{"d_expert": 144, "d_shared_expert": 0, "activation": "swiglu", "router_score": "softmax", "lr_router": 0.0014, "vocab_size": 22156, "optimizer": "cautious_adamw", "train_tokens": 500400000, "steps": 7636}
Below are experts of layer 7 (counted from 0) of a mixture-of-experts language model. Rows are named router (the router's row for the expert), gate (a neuron's input weights, with its number), up (a neuron's input weights, with its number) and show model dimensions 0-127. Each number is 128 + 32 x the weight over its row's rms, rounded and kept within 0 to 255. Numbers have three digits each.
After each expert's rows: "mostly gets" lists some tokens that are sent to it at least half of the time. This comes from a sample of Wikipedia text that the model never trained on.

# expert 14
router:122132138130124104124064148146071145114120105080144152143089076189099169093147099114111099077147147145148168103144152051167179100129133134154143131150173127161102148128074120118080119120061132110100110140117104074151124107142148232156148123104145160094103139085192169068097166186108115092143157148124169122142104130108119096137113186193200128173165118196129177080112152130083094145182
gate0:146145156086048124074230108165119103106126155045063151180057123061134195170167166134145084141134183117102116123156132137150125049199170138070081126085131145159137101122099082104131084174115134151057090148150103153140113155136107138124128145187178108126109163142109121140153110146174094150108099131101166068106176110175183124132176094090139100164195156128137131125100099082156132132157
up0:135170159125072160114125103158114110111172126082130198146118150060127153164188166164131076114095186105139110143112110160139085081092131097119082172095159138203121089138105142126150098112162161161119107154150167189146106147134147128115089128137154145135160189104118105097149143127153144080126130146117094080116123106065136090115166102165168135114100175113143148127195121165120146107166
gate1:149100151141140110128138128122104125111162147108120120126127133073109180126130116161167091046064154115104143137107144098133135119180111164080091154139130047119124100046132099159102208197161120121117153101129067144119169161121152097116154123165121121062104101167128107180138172152109159166128084116137094147177081171109092180078104147114118110164138140174085141179145112115145094122110
up1:082094091111123142139142146127134146096153127116124117167112177114145163146152141058117110141078126115046097151159118158157143167156129151057101149127104134082083199076145162156107120124152122142200133120142134130130136077185093154124067101150136114140156183114136069067107115170123126146103098138106184182115132206162115108157155170090099135149123137108179115107162163115119164112157
gate2:119091060110122099110139054144084177112151155112098070098122126145145159135114087154039080102161132140114123098111157084080101112151162155096113140137137051098137070131155208063160075070122127201159111207128177144107114073114134104132126177125101129169119139154103118139140139145101096079097164110156148130121164142100138169134133143161131177155150161128161089118099114092115127162127
up2:142129133115081171123175120123155176112135120164155200105164152191143098138124155097101184070108132130108051190161103164167130153040080126174109100089138192165111151131149091130131148171175083083163176116126099164121203141138150153138112110104150059114116094176159157132096151133160115182133122152106119114143169101215163095105102124114150079088098134102103211140155120142171121049167
mostly gets: " ft", " km", " kg", " Website", " mi", " died"

# expert 1
router:151142152161127114137178195151179190141095138178148177083136143165179141143097090139081186126142063131157133132150138132135160178131156081137118108099097097060181134139118082134104164166142088163163088166181074136108119078222167100109127129148085079096110103118142123122147148101099161119128143088110121172137126148152121130113073114131130156159144120062119082153126207122095078088206
gate0:085112132105081083109114126086143099152177169118136138095103113170138147131126109185160134146090137096121172119185084112187164079118111139157117185122106208145114117133167113144173150120116138180067137171102111168114110100156131201087088140142130107053123092181133146188124126168125093084087112131166111185117092115121125105122136159152247111122095126109179162096195138096112177118107
up0:125166151094112180119094129094058098070084095105113112175137115120086120174160111100111144148153135159138087144128162130108104137139159128160114144122178174130184092155100128142136122099179148100136146109142159161102128109138086054165131037143120154133174091162125168115156094128130133124119148182130137115185124148134118154115133159061106140095002147134180189145060126139172126091044
gate1:152124072121153134142105114131140102126114106066117080124152121088131218120106138123124030104102094111138088124119128135085131072100155120153102142120072097124146107108115156125121084143157138136154148150090142077121133117103091172110128115082093109082095157125080162161161169117078148126181140139141121129180159131110139168123168130123098099078190134116135120077151091120138100097100
up1:137164094111168163158146147181089113124145114068145143153135132102171121118109113112100160121116052126128103116149167220083177134060138128143095148174044080070135092144152113124095145121171151172134155199116159162170135162115135150077105124168093105120163110144109111113183167110089122096112173109165122157064138166152191119115166051110141106106145130115121126154088141150105070117162
gate2:170158081208138110179107151113118111147169100147103130141105158099153143162114083089081071088108163154102117128125141184087129168150095175161062126065152121103126147144167108122100088052119126165188139132102139118138111091056136113103130114110134171154150129070150130255095167092076094113149154143155156082160082140128155153134134107180161142131095148132137148148142097163117148055130
up2:128140138134106136082134101086101095081130110086112157154128100077060161117156137148125126063154130155072139157153162156154128120112120130163114056133116107113053094112150153170132111094143148101104078121116063189149181124099092112108130131091121087146158177059094119101077090182145115075124086127165133129166140139092123082147150152092114125111131103123160065155119122124125147147151
mostly gets: " \"", "–", "′", "(", " $", " ("

# expert 21
router:094105143147091158102103122104135106083086124119065090108097135170156078108133100190090118183145141143101126178135168056137133074136109132157140134168203114109174118170098138156121187046087152093090104125087173100075149072116164117110153137140098132154052096121081147161105117113147137159159131174123122090101108064161148123123141127145108176071148126109111124118131178139107120157126
gate0:113119115127135044208200157127189113132095119108133089075144152159136098150156138115144188157187093091177140122061104145150154074115106165117120135190119128125120135131082107079141120143100157164060072103096166136134132125105138135187058145126127104193108068126134100145143141126095166130095083068110159112145148125132119149098092121123183129181123134108096131111070099148140149176158
up0:075165194139163155146139094119087173160173114166124141147109108070163121094117119083075054069130092139123126139186155063113110119140143085157140103129147104088101203125131102129134169138143115138064166130100178118168088127135097159133181101156091150103106149104118126134098157178111120062177179107152119134189142139105097166124123105142129132133114137077145099101178121131138106126127
gate1:105083140142178112117098115053132110145198104116120144065153122172095150154088129102137135131140163126132148121117085116078063167194153105140044120071135133029118031140161118136154161097120111122136065145097102196156176137055122120121126161076105105128161150130111145131133148146085118147120103207174141114100177144101045147124127118102076079135092189171155082139143080074165155157065
up1:126137067179130110110127096160125187113145144176120152153126112120095127162097194173199188134067094073115101168123114094136082139171127144121130067072099206080166114142163103162111194079115103111111120202093126197075164100074122130176158170090114144144131109145132090148112153102150145160148116160200150134138190134135122117155122131074114079153111123150173140118151124121186157094132
gate2:124143107169107104096104148086149146195112107119136144124138153182158134119214153110101166104158128137120160139158117158185172135155142134080166145141145126130118120120103145085186087154118057128146066125141122189128144136070141154142095125102121168092104054150068177119141151087087092122116119151196196092201143109180118163166096129116098121158101109122122126108076138034177164091075
up2:053098123182160077128153131092146120075122073123108144136138187175130153157109101137093069169114094165087114094120161082100150160040145143174133150157110115214125150150105137132180085140155130175124109165095103071120139120103131120099164165078099087145099102082156109158131141116109132138097097077119103095107183118163115199115113166120101178096157105099101117133126064139136067169121
mostly gets: " States", " school", " Army", " century", " House", " London"

# expert 22
router:097153108121132124145133149177137127149129141110098104185129084126176114105116144138132029093155030111177076091162177102126153065069170124141155113142082084165134152076172043122118117199135098159168160116116112078125092110142056124118170121104098083148156095082130084136151135122117101122174184133114104162153205138077118081096098119142100134089092128130119146134115040132130110136163
gate0:119135127124115128096171134089120160086131120131141145148113129059136123172106121144115137062130092129143137188188127147108136110157127113117125107199174094101166146105116123179098140087092157107111041115127122100110104141149103140111095040238149087162125157094123186153100129089085161129163140101123121212141111157139144138108125141115104107118124111127130067106178123078131090145087
up0:123077112100144166123160084143076108169118132112166113142137153162114135093154172109115172107101166142113113138091105094081122122196164191140075089121133106148131112145204169137194154126124100156058148072155146101145111151148109148102126103191155137129126113181128152107137135121144192160126106173097128155080175098142183130115090137134171114145112147143050118168134162118197078134100
gate1:147138138133072078115158068057137111140147139116086163128158123153057144103142138105114097127118100129136138149091099061164140094128177084193038153066107103138130126115146142125121131093136075077064096142109113143152110106071125141191097133114150186134124175135127128080152115078120174159186090159153081148091129117125149113127124083090142132088133112142138140188131088129099188084151
up1:127103129094139149179079153099123113123162133152152099032154175040083139162196087106162101126170191125125159106162107161135141157070095163115116156103109127159144101141097151118106076182136100097151128178135120160122147135131190049154135094174179176110118117110097131105104152121081074091107130156150145164149148154124099145114168157166124118139184130131125165172150160115154149068148
gate2:084172143091140104138135111134101127135160090112086101108193155112120159117126169145164097112125139075131092139171180189138131175144147082149174161132145146059166106117129150101150096131128145133144106139153154114124097093142096096124095133130112141143188108216127123117165155145162109133184162113062119151129143107142091050139095137111206122161107136068099156092132111105186116145156
up2:050117163109136151164089109164069165176177112126132093080140111130050130115158127096183087104164141095123111118127192130093158110136127148122178185084107126127082181114137111115121093165135134168135132205197142168110103068163095120096122177110157130107126155155139126118217093137152144137158134109112144084115122116131162083140127095088156149158122113070117128107105067176154099098136
mostly gets: " during", " when", " after", " while", " until", " where"

# expert 16
router:147109146146139172124138091101104141089118134157145137160109120148110143165128134136180110118112150141124102145103072128144145178104121184110109105164161175105084120102141146143168160089122059083118118166131136115088105125103096122154153181133107141189117049180157098079155105101146125137130107162139133164074138139122132059120130150127178130131128146153108176147096183093195139110112
gate0:115109039152153205114174126144068182086083076130208145083062109076127123163087038100147111173113129193111116116072122120095143139097085179092097129126094083132101113097113120172093140100150124104100138133120092120121128148196101161117115109087159159132159148116141108142165094133156074134084121131118147106128140162086087130145129092119113130132113129154129137150111156103134106155109
up0:156123094114150164061098128094117109131137133116115083091125156142096096143205124161183100113030151127111149144045081128115117063116103145117101085094159054144149121127119124151165156078151139162104107108115020133150141113172124174158096090110144135090070120150133084144099093172167059144078077110167096095144175178084140149138131173089055133120149107152103131148111177128105087160097
gate1:129117086136084182133047167100179169117087157133158090174139130135129121139136099077146179138160087085103097122094119141159157089098137125139144147147133116169132145138124155109099122160137099125111090114111115190115107017139145152164111112101149133178075189155176126134167114131133151120090149073112101131160137174135176125129067128103150182121093195133137106144126215147185152094140
up1:138091085140159042101168153177124184128204142196153100097145119132113127149102219183096121075148125109127108139127135090124104149128105106105087112131161120135095116136109122162132165093169136129119132139125161155137164164104134112160148142108104167125173084106059153115113133128173122053140164108155159118078104094108059127112165128136133142120172152091183089102154113095040044142132
gate2:145136139136164052182119113117118120103183128146089151163172185166141171108089094148145177127171087199165143038108103165179075093168086142092201118082167118116105110103167168090153057080174134124147097118138145120151220120166124113090123161115169107121202111098074102111114142132136091156100153153088099072133129121113147125128112131117143089111117116148224157132100154149117162076159
up2:099112126159124044105145086075117128147170113202143146151175143070214134144154069134120161137122113176134121071119102150141088122149113138161136127101142142130207167102144145142113128091129087088142163099170181156097194069162142112112064064116151115134190185096087120073187110079133120203096126149113108129148120108092135085132122089142147107142155198114126144105107126154136110084179
mostly gets: " ==", "″", " ===", " =", " TBA", " Sch"

# expert 20
router:103118141139076103087175133143168096124107128110159100128123103062078091117144145119101202111127121084171138135136083153101141207152161121113154133097128118163154197088195144116127114184157159172133161075102167107123116104118151094167103061136145095171078139119138145160190167153087082095147111136104107145205122149146151130099087114140115127179140119131138150135201111160142123121109
gate0:174138193118105115145141106201183112128082127087178095095099112064153130100096111157129149153102130119051127083137144139126202142166207059116136113169117148108170155128084078101150169177158155121135105146135116124067128173136097209111193140159182120138136096149095063102187195113150203179130169113158064144111149082140086062151100114143161153088102152130173130112114122142099120111164
up0:079092088107099097093134208113111153110046122131152117178144101158104146148152185094130106183133145146125094141117154100136165114090142142132158068104110075156098081109124050115129108174134155143156068152079161171178151139131167175124138148093140152077138119128180128161124168118088140166131091086168130103100122160071129136097141137101143109065098135147160147209103191070126155151129
gate1:169100131162125111138148151079185112112089177177085135153073196129153094169137132047164118153188150070159098158162139137133147125093102109156171097070092113156129057110181133057108155112110111091089179169112149112204097139068151106174095114156132097140120151052104125159153140113122085118156141115188164101148113098121178110126151118135152124143144115128149129181146052125182196081176
up1:139159171110162179109127068193121126102162089124096104146147126088138121096153133103076116151091223080098167163140106158108140159179149073127094092155115130099040087119154138167154138146174167164134184131129163098209098095113106097111110097215150118128154148066120096206100118125124106110166190177139162138178126135108140145114116113164162095162163176118136140128164103128171111119081
gate2:070110167076111137144124108166102116130140088106130121116121135138119117116195097131135129101080097136100140114172150140132150134130133114150136191139131111166175076127187123111095104151129166144111146132108154091111125161133157123105103099153114094057133143145108142102125146114034133144118176128090052109160132140105110090126116120098133144123166130133130165125109109114185187109103
up2:124096109115157066129110120169130145055127129091126089119139098122116131217100142109129129122138100129098140099136162105143099151169162177207166150109105138180124123136147122138096109127148095123121112134114172137116106169099089124157093113123092107054124098093092109187181114113076075113116186124145099162114139142101128057094174112072146112160136107065122082178178083150117199098156
mostly gets: ").", "\".", ".\"", " \"", "\n", "."

# expert 19
router:132097096108094133138085118112120135115131106155144156094146069173139100119112146112089093144166180114151149113176104007088119045121177092119108096103084108132103158117167151103068083180108042112128140127173150131145133105133166126102107120140073140115074135131136121142153119163059072095156131090081114120155186119124149172128096099193133128118128179098115110087133095094130118099131
gate0:105140128109129145110147135140090177165107170211149098120139168100140180138138149145147026131104141079183108154124074037146091103054115092118085107102080139175138121156165090132140146126075125131104085093197147105109139116122148196093152149108141180126100146131110168097115160132129159154094104102121147122096147132118123161142101159124152124090121106075114175186167071085128185111167
up0:118159122157156153162149115109126158120140129108113119117099169109144117107120199152096073098148165139215109099134186083133112102119124104167079077130111167138117124158209147108062137123140104091126116088159134127123126135171147112126145116107062168129110164113141097161125097118106122129070131095114181068107108091172181116102113046114119168131144182063066097096155137142099139073172
gate1:198101123196150136064125109126127159129125118132042096145145187123126112116069151039079102122138101084146151134175169084159125086124159100160092116141104089168130206165131168135189093123091125156130119154133161084127157159112137182080115120114135129137155152119131168121138102098104134078099164212092143161135112098150116136105158138174110219065178192148130116151125171126066147159129
up1:074121137137126169180163215108072151119074140138143155115154116169160165145141120101137130147138140152087084128157095095091113135118146117101122130119107130159147187197155171110180072147147127138159133151143122104135097093142100143089180068208076117126167133155168102080144162109110117105105187101121084070142110147136103172142101122090117119124129140150139172142155146071144147151085
gate2:080131142112140152102089122100069152120120099133171117129100147166100070118157069089119100180129115094152166175151125173145105169134188088164119165124089154134096153095124113158148098161148168116101141142128151082096162145084112104130125112165098104153124152122127133190163165143100121143148143169109054108123099127121074145156172173090112112122184101111206164134090110109127135084111
up2:116112116102129145099131073154150096141181156125123113147090190142090119157133160147130170133176076164164139125081096139157166109134161120082143134134156138123118162181117128127092162096136153142107148104165099081206125106160148119141100143090131141115139147134182186123086098169155132107141074105088176101100117169086140150118125169147108109115153100136169083055092170126113151142092
mostly gets: " used", " located", " along", " based", " through", " against"

# expert 23
router:150099152113137171159126152140100105133114114137103065155150078157100151135113116122133122165106109167165117057123146161110096172173143119131135108118148166092073096082081120140064096128163123188147135096166117213144114124129113105111119178117141108139190097113089162154137074173094075122120165130143132087094185129148129204143121148096051092175148135106114137168072112142160099090138
gate0:153201140144098146136084163208149130100113100134183084138092133129135146145110093126058092187092130105149073102136113130095145171160120152172126137156121151138105137107116139138151120116194152156140144047152222077111107104149132149090151156154175139182156167155173159119170100107163095107109118117172170135129145159155056114116055130154106098125119155096178158093143138121155125102154
up0:203113149136137167154096161048150129158121110131123160117164126105180172176080119079144152104230075120095117149141099156152086121216103136074120124130166101133156141097110103123148143128084123117116139059073157166151113124157163114076091089155133093126140117127163149144143105130118144132204128142115086116164126188133078162152059167063132084135126105100147138071080180141216111093073
gate1:092169127155160139119158163096117146075155116124112100153169155120127143082079172167184118082164121169129138128153147091129208114188128146159139106168098131133187146160191103105087142122073119152185146132095152161103096139087158099156203117147147144126175134200160150122120175106097129111187133153131153182221160166179113143145158180120146158124192109126139156145134169098126161146102
up1:181151092117105115148131184123135108197117111119193159124153161086153121163156154088116137129103114138121114170077164106163133195065140128102128129110135132095146100124187101087135138099104129159116109052173068178148146083124111111111099151072113159166078196139124145105101092097165159203117151155124101118128138157084137101137058118122120105122117082144046093215114149112148184148167
gate2:157091102156128099111095122109163174152121178123139083149074138124127140100164156091177147160134110050151099112147128080097112116101165106138129127201124100131116194110133057097155155100128130090198109086142157075162148158181127183099136091139142056127125110147100125117094130147109143086044215083161154121062138181147064114165086146137165074189178068143090114115128072139128178135158
up2:187117104113095103098117133131118089140090164139145099149110135074092141093145157134168170132169121116114117138133128097109147085075065142129081040130143124118143140164120085102122107101139154124131099120121090112110100179150139153060103090097105076175115147129052113105097066068086160081108141092179102111133080120181108134178090152130103137086144065089107116113089128126141169094099
mostly gets: " at", "In", " •", " At", "=", "See"

# expert 5
router:104150162063108170148202134154128157167162112113076123142155119083126190166115161142144072137161103148127133126131112176153183078116151122133165116130115161120207133098114137103128144195126098199129188167148168127208098123165083111094120117151136110131185178095089098100107110091126155133096150100052144111148106102101147137161096150114152122111121121122078162093086130123154058117109
gate0:118170182113119054133167138104053065147168159103140168105170174100079175073097162117151165104124157091133098232122109137158077125165097115083146195112129098076132165092103090170156173120076089151126073131106148129139112127108211110109089124117120162161152178176138112143175150130133115172154125183111128160111167128149122138152137110130181122161138193125183143105131157116134155161114
up0:120078110098087115062107095163153110114149090153115128087152154157117157136181199185165086122135162090093076074157165082148100132042150115106110116158130147103123147182151091104127206082130172078136168188098090147134182082151049151173143048142122093132131136120155108114153154119155129162190130120148179139165100119132203155165155095127099150139147080144150126103125118104117105086107
gate1:126160124115188102135097123069150098118098099122138114131096105152141106149131106113089099239100113202147111079076106112089106178181098170198142100128131107128099117118135125116076133111146093069090132135100119135108133104126174170123153140108139074146055059105126140161061127126094080103091172084130157158116110123112105164126143109109068147117182101074106137084148121235138084126107
up1:079133179133075099098104122121058048166122121063121133120120118125128180126135098133084167058093112127160145112145148202137170138148151169126206104145089160097172124117165111132178126126152098130145160118072088174078111126156074144121160138178120090112120105136157089114181177111097113121084150145110071114149119145134115090133127112132087144147087120168160186148068147129131111168136
gate2:096124124100138130116061136137143162153123150097163102072111111159150118106137122092140066125089106140102162051132165194162131200187132066084102120126145108083164155101109146124111093072101111106163123148090128174133104126121129077139116094137201172132154051123111116131083080146198101124080187180095108162089142127175076104134119158104180116133155152129171160135124133172097132083156
up2:106098120150140075162094068125088131149122145078090126108147162094185129146163131143118142171078157132162118102119132132153124131141136143109085196121101142123137138074151131137102125154118090122187127142100156166101125110128131174109138098184109138175046139144205114157164142058190102124123141157089096108140148191070184158147090105171141118178106114126094144134145149143155163173156
mostly gets: " became", " as", " being", " been", " was", " appointed"

# expert 15
router:158127128157142106116202194123096077154140136108192121150111200050098093182140155138074182128094116124165173129168130146115110138170154135159099136070136130124132191184144185141121077150174118180159086114148123128146164168111115098203180133137152099128166142130169103149141211122123140144105132113123134137085124135067136157110121104146127141165099093141144129106144080102098162101113
gate0:124148147104196157070170132133128079139166154132147173122083159090138088101109088145152125146208115110039085134102173138150124115174079167089094135126114149158146093122057152088122143154088114106087205093147115093155127158131083108059123085080117116175154182164087089108116140102152122124097064120138123135141162146124148100200141125150179137124158172071105106073171140097117064152066
up0:173102164141192122038103130113112079107163115145123150091117159079080018145036068146094160180140123089091152088109114139127070123132058095125125125141116087139123111144110183140098170134112176149136121136131093105102098145127096090116130146125163122137122152164116129201173104145092160104122096143110113143133148102071095114110150111169122118110139143121193115093179165091104089127117
gate1:085103141182142094091161136145157104123112080213089133149135115164139107136158122144174133126131052143127079130107125109114164132201094107104036150168144121135174140076112114111124192094128132099127156067094131171058155097118123106178197105123129145099122088094155161151128125175121133123177096129125167135141095152133109125084115126086118127114110117137081170133105099171129140181120
up1:156107112148063149149130120158104168080128157083105124112145127069075173097127139108086127140149164107139149101185119119138094121102123102138149077069121130126051193185168133127075102112155132106135142105177155141115111143136169241068101108110074156176142187155192132130087105102220112131031102163177109101132129111170165105099080125080103167079142069064128099156142176130123152083146
gate2:133116147120085169167080114132149103147105144194130081169126117114077152155046154204136127113135144103177103086166096087153139107127124143126143151132143165141000160139134133063130155151139117163152149098188168163145135098094149113142163140087177129141062118089127114109132186155129086150159180149140117151120162124128110099142114104099119122142164131090127167105165120129122151131130
up2:143121169101101108112121061146133114112100137156165127095087136107066065109069145154122117152135123121156160090139095128133161137115088149157188114137107155140039134149103125038192113147115173118080133077149137083147105110168130147106144074164091174116151075132132151102131106110091106167118147102165122098127136079106110168132122093148172164117156191097114114063095130090123166130107
mostly gets: " ==", "History", " =", "|---|---|---|---|", " After", "|---|---|---|---|---|"

# expert 18
router:151156041075142092104135161106194116126098155137158178159165146096145142087106139161096128120133143079130088121086126104140168147080104141122133150197141091123134091154154130113149126128208131107098111129144114132122112174174080111112083086148143111077174125121104135129084069137139117112117094118166103098133138184118107123083106100118174148125060161108158110114116150145089118141140
gate0:187097098180116126132091076098129122161133167118127150144122127117140189118147155133101155124121155132177110164130150133163128122200169094160081161144176075105097114114117116105138070109121100149142138077130056137178144126075132141102050150148178130117075121107100060089167150132166113140089120124146161120120133150147123132154058176184097112139100066177102127173173121125181146141176
up0:097120106173150100154125116094149103105087146068166172140106078096119155149178121110132164112118130183172135105122113198118139173095136122180090083098182070096117106108160140088168082097111128092094097078082109116178196125194144161128122091186171162116101045105130114093123138124129102134072059158147090112080113092072071097170106197128117139114123129137124134183125164101132102160158
gate1:156177119153115148167160132075178126132116147091118094070100061109127157180126142123156106145135139116088123138124059069083148072105111112085125105048048118128195134077146111099151142154188091108131145163127123176098086103126128167151125105114129111101100125147101101142105143136159122138106141157130095162135154149082125096168146096149105116129148124116127075153153095108095116123141
up1:193120117152140123115120126147145083129126135152083168084117199150139143107200156148055121200142146150137106139143159157116114101120124102116097093199186117174065152124103184163107150090141113103042108107120146098181211195145116077104094161102141158098082168091131162153156130107131121150132145105138168116131185125147185182149201116115092132150168119082092133109102135187146185122097
gate2:095144158121060196126115109184116149080161107080101154075126115155084069114099134078103136091154124159133134136115153078137107095139151183123098093110130132135119096078162143118152151081109046084163135196123164059162134117144055173114152149138137163146108138122154119139062095173170098097105182112168154117163141103073154080118120121188219106188161169141096221109154177166109123109152
up2:152121162148080112143180083142116144175082120165136091114177101113124150067141084121057102164155120110084161081152099161105146125088138076141180146098113116108136138187136132144082124181185145187130136145167053138069043119141136119176110107134100125129135068117114137100141156099131193134156101108134070123065139071145076135123135111162114155114090160106164068111132089130081118140072
mostly gets: " (−", "9", "–", " .", "่", "1"

# expert 9
router:102165128122165165191092127154134142143182114045093130144078072072168125150133092169106080137106119110087129108161151197111140167165081125105104076141192113095117145067051116107121062118165107102175121154066172138166145150139107088102179140147125136089148123105124125132113110157152097081144113106130114130126078198121127096078178169141147095170201116139174103105141125170066125110065
gate0:098118098159076115167102192117127150065100132172123143122093173071208143126089127138122141107118153101066126153130132108118131151080142100072157184119127164122157091187121104071098120104122175147071151160128143115135122115139153162107094167131126161156127154135157163124157135116118152151148122140186094211099120085192131199238177171161129123144134144100108076118103149114150136111129
up0:160146161140130156153117155181110160160121154133113111103149159137142142140140148127165162120168095088116167115138151114157119133164154079190111129152140131111111096174135155116120144071130214180164112166058047090089132095123121125159121117110191087145127119062050094156178106180100115140124161107162145148092114100098095130134135186124196121189118131134132096184041163139145135173146
gate1:156102084082091082145120103157147046051181106155143182114139179102108111070112135105111082146061162117115151150100051119106153094137135129101129109108137059191139126076137090062141149169111112152176128081141159146155118148129127098157132071086124113123161162119124117116119146150139124159144118141094122154140174110108153150133116050111110172055155177133156146162132099077160120131139
up1:125108076110127134140096226125181109064113122144140149131134143099131060036138130156139110117085184141093150110152057170087110155141181189097105114077125109088094117109113142108164151164075153185136125114131141065177139120155145120118121084146163110142155102102130097167161160175172151109152079163108150161087117181079140170132150060123177184162140133106134145098166107091140140154135
gate2:170098110106176140088068125100085109138135130130106079161109122181068144173105069141169181132123121124130074126145147102134138119157087151130057132120163135127137152092180112123136109152098152155082145134144107156159148112123173100137152203119093137191107119117142124152130144112116123106139149096165153118165114146107106137163145124195046148140130083113146102082162145131120139139123
up2:135110112157180140107073166122086131178134138137112102139145144154142105183133132130156110155157126172126118098140122126107133178119138071076139123107194102099163078157193156171148112095095140141164121119115093127075171168086143111154142153153153115163093077067067156145169140186135151100189109130138157157100118132150126126142137112085146153165143093091104103095092062176153104071142
mostly gets: " located", " across", " ENG", "',", " —;", "In"

# expert 6
router:111192101067119121132127201158131088062093159065168172135128140073160132096117183152115078132110123098152160111142164198146150117106203061104141138169122092065138157126112136138130130187149112173188117160142150111164117145127142150138132105137153080177178169145171095175113147129121124112111152094133209102051126185136088166117122156137096101193109162147105131082110112100116090118127
gate0:108108051129207140065122136099037086170180091115110151154143155124121104097127134107101131176111164121183177104101126114123084087139147123123153135121129095138105139097157163088089157117182155165093121101122102096169131150080162125139161138124098181126134160088117114127123152114140122124123159181132107137142165154082171178110175147148098079127150158124148147168170077156140117062144
up0:142122085109160142097132117159182174120076158130172092141125105150170076170200101108145066138135172109085163115128108093125189166095075149126135157115161129183109108181142141171090130105147143155127076099155090188169107093094105110175123096154103087188172120120135127178084102186115138128098119073163121099149108087151133106164121136119109123111108136092175100150179101158197115098120
gate1:100167156148166151183135126101165087147108139094132079091099110131131183125125194169117151164114131111123158105163115132128125095145104077143169148170170105127106174143135099114123107189078129104128128067172191156151086172153138129131101114112141182107091143161118138146127173149123170121146199109138116109159115172166140129117085150104171192138161097119150152185113062156084143141114
up1:076123074073159107121126108110096171090112118124123139106129152201096117147139062130130104198140117153114130159140131134112111209080157091092169137123171135060130138151083141123115076129084157052084154179123106068112068166158091105080210126165059105107088117123113141142157120142112140111124174197092147110066136103155100186125167074153123100151186130065112102137120200126118114127090
gate2:166117142148169157093149137136091175218121138148149097066096134190159135190128156137055159172150125165158133113084105133145164166118119141091154213168093131119156146141168115151167078104141105129187114076157124155092147121135113167111111104113178202135136123141119129178112165077172106185119171183112162118122147120183178126059112088151145101112093096143097135122120148139147125161106
up2:122112168138145060171147102142138121124201121179169119194069122072139149132080068118171165134078195210150117106082142138105113149141108170171081125119054140148068091130095133092098090095122131116173134164194116154129157157125169138096155134110143176149153137105133150154121054083125110111042098118094119199128160153090075165179061119137103099129139088144107074151166171088140135160124
mostly gets: "|", " their", "The", " |", " its", " these"

# expert 0
router:120148132195184137150120211076139114098161161146116186137182114115153099149094163192181118138164112134153161151053070073165176147122095156143120151205120103087151090068155158084156129112146177133070120132164129104127130147152122103132113110115192125101148128131121169124111094167125137070136121156131149174147147186133166154106135147079139124200105132104152101167150084102106078111140
gate0:108186084155114143121120145098143159110146159140104132083137176143123108133063132104099110178141182074118133127153109085046079102121100107125142129129105122094099116062112170053154144144102154181072124092176173109138101141104171120089132155166091122103079176118112146112145120136170101119132229104194153164131085130092151109161072120106132103111129172098148144140147109057100124078164
up0:099157107159172126101074189118155166136129084093120136185103065109162048176152204085151112172177149111153047092105185100085185120122095164133127113096095101137142118063149125030127138141137147108068097180143172115083107088078186129109129171122145148157104124095168143139157102141114119110125209069205152103140069182107152129168131089172140053150109146088120114160074110149081159107127
gate1:102151125121128107192085094191074169142190167156110100143135152122116108122139166160108111101177092132110090166093096081164145114163134114094114117116112084132130122122152079188094133098166117164189066052159059147105089097173135111134134117119127094126148152128127104111069156095105158168135096078128113124110177139110050141137143068084115150101145083173106209129146090075126120155134
up1:127184147138137112183153169185117097160134178101079126225148091113088159098142147112115151055147188067137107122152119116062186123154139078040091158112111095167138083084165074162133118109142167101167130070103129120099142068161126178101142145081105116090141158053153186086113132129111130126115162113151147150093151148116103150110106157145159113164141163142114142115144104100114137102088
gate2:105131120149103116150110117104130138164135150146121104120122162131137121141143169117113113036126094120119130164133158137115133100203094132099137171133106126136116092156119162086096072118205133149125087124128163178132133136140108115119106169179147108198120092176127089102113141126080110098149075101095153117130079131145161146097098155156175157151089090119128152161065117140086170154141
up2:140098130136125168155110118096120136056181088157121064117107152116103152118162080109104122114145118178115183169131118194146124063144138158167137091113089174167166140134103153102132104098072110149119112099127166097152138142109078093149109104175139167100118110136124104113141139113118134128131102113110159080177073121167139130185063143153161147101102127080130102128092164127098090089095
mostly gets: "′", " W", " $", " −", " went", " +"